config.yaml
normalize_top_k: true
head_dim: 64
norm_place: "pre"
norm_eps: 1e-06
positions: "rope"
rope_theta: 10000.0
rope_fraction: 1.0
init_std_o: 0.0509
init_std_up: 0.0587
optimizer: "adam_hyperball"
beta1: 0.9
warmup_steps: 320
decay_fraction: 1.0
decay_shape: "linear"
max_steps: 6411
Below are experts of layer 2 (counted from 0) of a mixture-of-experts language model. Rows are named router (the router's row for the expert), down (a neuron's output weights, with its number) and show model dimensions 128-255. Each number is 500 + 40 x the weight over its row's rms, rounded and kept within 0 to 999. Numbers have three digits each.
Before each expert's rows: "raises" lists some tokens whose logits its average output raises strongly, later layers aside. This comes from a sample of Wikipedia text that the model never trained on.

# expert 32
raises: "ec", "ne", "ry", "is", "z", "ry,"
router:514508478515569478512525470510471531476510475518509498493418510549541548441531528496548524495549502457499511518438439478559423510505464505500537461522451530477550505489530518473459502454519501458492492338502472499581472539482539538568550489475525469513566467455500448473453469572501537526522576465540504482514543584566544428502455562528497509539558506494546417500496538436495533578479
down1:498530480484527512524475560521456565467431433451486544582550474563453479508535539521497537505534486597478454546431527496517466494488491485495549491550529496519513472478530494499550503501471508502495490497496448491484440526532523411469485450559455504528549553516557496554499515484469548537484456417487490500521491488416503506430522519475469385514505547459466499502496471521527438511497

# expert 10
raises: "\n", " ", " "
router:562510466397505479481497464533471498449472494533498489505463486510580501491513550455549491526484518439483648516454515488580439458497507462474548426486499516537531490539477545435485515509540490504487451265479474472587537449532514576495505485511537484510498434463452532443541518522474528508486486473543537447536582537509481498493502511493518494453483516517532467483466540515444520570491
down2:439532481487530522463544455463470450477488557518508545561534474529485544584418501466479496485440493537502474470451491491499445529492469517516518512440536473497503541475521498441518539554469556588458510542483490425410532509482525498544493499509586450500421561510466611565433461520498448450478509605521518406437586478511554489477430489467534476498500519509495547457500444444485481541524

# expert 57
raises: ",", " on", " and", " that", " in", "\n"
router:489482513444558469482469466532445495466428473535531438495492481509567505481466553414464454524482556515514612522331459502514429505501510557482490430523469485466503510539473512455456525507561497481557441349510498478552531460518505526547516480527561479464491455472477482500525464582519486484512533511565522511493542572475517483461547530511532467492538536569470402494502467467512517499434
down1:494416558442507512515502533543530560396540529455475537534553451495502569481468498460536475480451468558538458484557443500520452495483484529485468531470476517521487546585414523421515517493508546507488494557502550557530442533556508479522484595523577524549481494431487413531514566561476549447569513495502469492507496462439550591500449468464498527485509466491490495485503572547452500516544

# expert 45
raises: " (s", " (E", " (N", " (A", " (", "/"
router:473482550471492438462493457496440484509488495557455487549467501488523488504494501490513521563500486442527616547390475483553453486502516499479527404541503569459508445530489464486474549503500562450508417362499513482627532487515530518504468501446463526522540464512424443507504505517515506517430487460522483477564526608513531503513490457540546456472552539602521417466447514487475444481472
down4:510486500605536489517521527458457388477418487501532499484452561507555497495453537469467526484515528487548382415468550469475509534497508396474477544511491452469511473501510446518504490581528528503506549452552422494500517455480511463474566579529513459565517533496521479519452488478561551502487454485540449541450509534530437513521483477497569457529479564460508476532516435483522480449437

# expert 36
raises: " the", " a", " any", " another", " an", " its"
router:505516511499574475527466451503528517511477483550489457530478518504510470526481530457533531533500525433477537551459469498635423484511504499447540439537559509554496516504472556455513513478495436433489477469467486482591541486492547536518503532479596529485544489428448498474500484558480523519507520413506537513547467472511517499472463545524533460518618523599518469502454562450473436496473
down0:505430484470460486526475444496491530446497505456472543535520508540479476453521529513537477437483549535469561519551522525465471530515441511422505416504489445547503512490500526530417513463502500495523440480521455570532492499514500487417526490492507508574468504496469547440506485446555472489490446518561473461492488525484441557385571476565528517554530500499585520531495478520521528486484

# expert 34
raises: "au", "on", "ot", "az", "os", "ing"
router:509488506538459448496504480545486517421474455507462484514435513546544457494494528467529542553507507470487540516399466547633465509505488519472496412540504491522554512481479507420489520547523512474475443380504495518603487477480493475498471475474580447473523422445488500437487486566591523464480528458518592494503548574494488519440487515506524517497549550520511442425492540479531466536475
down4:502539520450542526422505362412570458521543519550544520535462512441518538520494464457450476524480536452517501485542535443535515512423473506484466520564446501527471528502418481511500519507533549462533420505489513481532446491538433492530463546510522556487510462497485416463480512573535519447471504530523553527511466535462530486499493506521471559510511542495478466495564470512505480500520

# expert 37
raises: "ash", "ind", "n", "ino", "ou", "ady"
router:536512577486477483545547477507492486468455536495553463487458489555502513465514468469478507489507466500457513522379466537636478482523520499431514434537453534552482515464463563457476479526531486482521468302518459485550544497540477529551487506474521513484541492467500509464527483533571488592496512471514551462538531487507487540446469498516519447506548498472514380481470567446460504535521
down0:491567471504478505554493532471451474535440569539470475505493473544482541573578532451494405512460490505513460543549521455428374562462516480434529432479531495476564474468454461473546488522521457550453477462516458482462552493559453511473500559536549545531531480508520533519439535518520529460476421477445422512557528509449496473492523535478494542515488557472508499393517498431496550520494

# expert 51
raises: ";", ":", " is", "\n", " further"
router:500494506465506473505525473487517515501546512543468551491455467486525490427441455409490560472498527473464622473483428486547460465494597435513505535480495548493494549451518490451442522514544555524559493465510559462532488462523483498481525504545491453474524508488409499528546446572536490487461563520586554479568550556520536476405475471479529486499525544543565448462455470486435481532479
down4:542507507534535559553463482470362547491487443533521504489487529513463499434436488510478530510452535565452530487467519552507441496530514441515440473551437431562508482523482489451524551445425555550441547465531559478475500427546513489509501416548453480504477459448534522518463535498503529541489514523468391513480529543547527494461482521472515463521451424438501465509407453506512531530507

# expert 26
raises: "|", "An", "On", "outh", "less", "With"
router:514548515497510440483533458537479493445483480532490502530498481576557524402494505458508518521519502521492621552353471547507453506503480499498523499497520516495519464537481533407511514553507491478516409328484522468582510485499466496541487499494524515480527490463432444451489465554554509537484537482510541504465548588494523493444526537477509500521568563566542435472490480459477492496461
down6:522489570551481490584516480470524505460472512525441502558524547486536561546562407513439530499519453468508576500473454562589450497462447457543484471533496498468485460518547479518526550514551524456495517455456514493498544523433494539486403513466435468454543523523455507551465503509523567441495518429538480462506529506493549488543516549437578500557539564569463580559499492498516508529465

# expert 7
raises: "s;", "ored", "s,"
router:491552502472453479504504463582495524453458489543555468471443483530581494443474512487480521538524444450489647498300429484605434475439497493510497420503517506492550511490538521449462492521504483475463486403495490478542507462503501484540495518509573492477488528493470488461529485527577549545517538479526545482508511546479543505454527547530535454485546555479578449463487497462472507560446
down0:521502470509425518556455511500531518555477449519496507510476471529470498520446487490492506435537468459492540547507502510420522515505499506425467485467533501519555515507492470496484548542546532555534460541531499520435528505464491548469543458460489596520575500571470572477534494547504516536505533459505512497526482428552530499465556442509554402469476569500491514477408532532487538560463

# expert 52
raises: " by", " into", " in", " as", " by:", " out"
router:484525498453491459468586440566458497475438494518471465490492516517533488423519556491563506559515537540504533531460449535636472438480495491503497489474512528587524478462515512440485536542524492528481541419503483464555491504499528477528520459512572451469502421535433529471498480513456538519539504484494480490525476606571485416482598567501536467489562541493558504431526562484443460484463
down5:521450442502574469459419453530507406496527426507476499485451478432477465523438521549524474497536471505522511466500445428459559517504487516441503426536514466562543534571519517496557447535460487540527497449457482593517484504577533442524579499559535537546542511483483482489473513521483488484464462539491460522528524519550519542457450527540455490479484470519495498506465569497461486460572

# expert 46
raises: "\"", "Ch", "==", "Other", "In", "The"
router:509460520462482467523489440524484505387497509520555490510462505566539531531506510526537512488496530481459546544417427482455319468523532484454525558564503504540487530481438531475488548523521498475540470363540453483550531473501530520520494498480512512485526506472406488479462482524588536486515513491524584502514481621533488453505542542519495502476575525609506444428502513480451509561457
down6:538454411500447520524506509493459477537495539538507509410431517407436473542526515528481517557539454550490517500435508493522452577529450438508571442486466455485562497493560533572410518564555498500475530515488452490396510495535430468435521405531532510511483497492526565586519522449527525533560525479505449509531452495542509487553574419510477447537480484441524457487524491452582484469501

# expert 18
raises: "-", "-ch", "-E", "-A", "k", "z"
router:526568538510484436458539474519430484484478477505530506557510493517610448456527524517507510532542505480499571567403497471597475482529411537516511400518488574499551459536481520470477502496534485482501455384498470464583522480480545515466451458446563490535480444447533434423489465598544494544429553445524512546541471519501546477484448512494508506505545559503498433509471545444528467559463
down0:545479457496481513448563476574445540539506465514515560487540487539530441481627483462463491503456486454517496461482412522527482496485460565498510536505528505500514479523563451490476505431529532448451462605464470493497532511567533521451582496553504503524414481523525478505451463437490532546466484477493547523474451423494533493566452475521541439445459450465494484498523476479483476615509

# expert 17
raises: ").", " he", "as.", "His", " respectively.", " his"
router:495494514469517464544538485550473537461461520537522480512433484471495526471503528494518484503534486457515642545362441516545388480462475493515544437491509497504503507578455521403496539541551512474499454373467466441519503442518493476537519495452568470507511430450483465476519441610523503503515545444553547473498509558540492535442504463458516499547473549546541466489548595473503471513457
down0:517498508528562413519511439533528511568476474474438546490495531517588412485519469429494509506509489481457515435481619492478435493489479478468525459436548497537498474514482457396586491576515506497512571470526491461505480509445521498482487502414511490472434431384461507508444470473489531551488500494513549555506585514472514497522509426485537483526563442485505487481491504550516461482532

# expert 27
raises: "at", "ate", "ator", "o", "ol", "ec"
router:537507504450484477513495448554493507464477474487531457501437491543554458523472521478498512456491515495495545538395454533560459454449508501480504364518523506519441472484504570488539456497481494457533431376438481522529449452485495545529491509506538476466526484457485509414460462547573482567484488510458594482472541513480521476482465472484531480472533526511505455502491481472473525564437
down1:541533490558485524511512447558451524482509457503545554468388533488437512483518519477540459516453500548583571495524467494549442503485547536488562560505540509550430561506493492462417521565465371486577511465524487510450534483473548480504470502532523550538522458563450462453455542542548456524493510508507467494595542446478542495518524508499524529541499500545528514500521516452519457513526

# expert 50
raises: ".S.", "MC", "&", "MS", "U"
router:552553499480486485503454530521442521471450484547483483538443495566570441431475538518525477528473508504503632576383490489446504461537525525489528465534495522518526503537468488416477517507579513520518467340505539496647486510477529539548516507515528476487542478479570461466452479537532488537457511554507500491529539495566463481437530506505511449480597530597517470534483547445495502503466
down1:543463484516483465494488601524555485472412516405510424511475523496465521475450484536423548488474467588508610493541553540472544490518483510561494552484532493440509520500485533593544533481551536530503482468455484525502525488472535527511430539481510520440527491512522543500515438528411471522532467447452573491465490461483443489473489502528468476501481532480540523471448568461528564486482

# expert 59
raises: "-", "|", "Other", "==C", "A", "The"
router:490533550495542484519492465531447537453440501526493476562477482527570515425495542484545517490464510486500561560390463594458421464538508514485498555437471521426466494460469559456496563537485506487465459422496499485522473462533478537496473494436522454469564446430504460459492430550595493516466597487508540487468579604503512532508484524500498520463597546521535481527508518490439503462490
down2:518495460477545526468437423475498551518572549496491532461479559430440450544538488436439534417501531471545432493605570503490458491462515457510478491451459437478537564516546493496542509448522497489504481539511526544513534492577490574579534489492540455588502517518495499493551492554478512499530527496428609420478525496486539505500434529484478537473542511471442471483522449552560486462440

# expert 58
raises: "ec", "i-", "in", "y", "ian", "en"
router:534517492482515448529467475493425482465474495493527488499476510517605506480441490478519532486521498481500567505352445518600424454534490465485492417494545482521500501551480501442451538588509499491498467363510496447570520477477521530546528547510547472519499502477523514444499501542615529491509557454515496555475550537512520509484482538519508517495555539516494458493523529490457511520468
down1:522568484430449475484503510533508484480521546589530489433601568513502441485438505524465526464497520504445495483501501409539550508535481513514513557499504428508514471518417538520405490544534492455541540504502549451491504494590530515542531519528549468463465541448529519458512434526472511445500542528484480525544427503470508433449459431466467544518499501526485488526477478592400504509439

# expert 38
raises: " of", ";", " =", ")", " in", " (L"
router:483544511466473458450452495466503529472501506549495466545432481516572440470525532487529517500495484482464642536430463488559493473479421536496520440492518566520516506485520495440497563487543550472462468421489512508597556540519498477525517469482557477492518479468406474496520420569589490487454497481511494517561497551492538552477559552498512523534481533582495396480478489461448476552495
down1:482507520552455440474453481468458488508424480497435512499551516465464491585549547475526518462561417495470426525440476514505525511500495493512531506565551564527465494484566444567463491448523541415464521564480529544456533505534477448522494498503468474526495614461556568566501583474503452505436479498508491499535480527500468518526569470478552532527463416442487478420484504549468497492482

# expert 39
raises: "is", "o", "ir", "id", "i", "us"
router:484482502457530449525472487501510515497460508489552421422449489494508489470498542482528512491550534517483583561414449487577486518486495511474493530566480499525505488514504530460486499512504531498491465286475470479552514470522514565492526486535600513500526474492545490429454458526570528560526512499589535429470583539559506472448485540489494503509498518512479421541473560520457495560462
down1:524496555591573449482521422552471416526543480524606496524485544476453447478476540526439447491500488461511504438551542549534497498456534539505557471479549498521536567508478495501453527554505507492521470494430543485486520496468495516539499515509546479486478495479469481512494517547529531516450525480472478514547564409598502504501499480503542480503507427565470522429450501438486567469607

# expert 15
raises: " the", " its", " September", " their", " this", " a"
router:514517551524480469489513443528447465460518504497495522488445476432608488518528493509542510455510558482474516514428501555543414503507507533467501509539475519520508509589430518515559506517533553524463491478458459463535507485524515592481468517530521529492521467504422501470414501523546501517542517469558462491505526575560481515478502493537486487564436555591485444517475579503465537535451
down0:472546516483556538599510463501500545519490527477543563497499502521469498432480379477535488597469469517463458561511518494527443526493444559502511512539560521562442494454463495516416491520443571487525578465440554466555526548490518539452512515529438566440550428456557544515479457454469509588459489496503543481504447529597567460497453503444512531523432529446534529543469481513463503472538

# expert 22
raises: " others.", "==Career==", "Born"
router:510514501493493479526516490510492468440499527504524431548418503501525475434490486497525528485510470463492638478435502488584433491524464542462533413529525479527515481524513495460457533563553563490489428332529469449581477512551559527493529490535547494498535532451446471470475422527551526546469513465516593470499576604519499504481514540503524478545535547521507478475479515477476503509500
down2:543510545530464439507516502502510470563462479473448453509537505530455497482493532478477506546477559522530508555530433507512484474447532469571508509554481471500558447479483524514475496524511410469460483486547533514488456506513469475524528465510462443534540509465475492542517437475569449463543475493498507485576524493475452482473529480490506456471508385530447533518509386528527498459523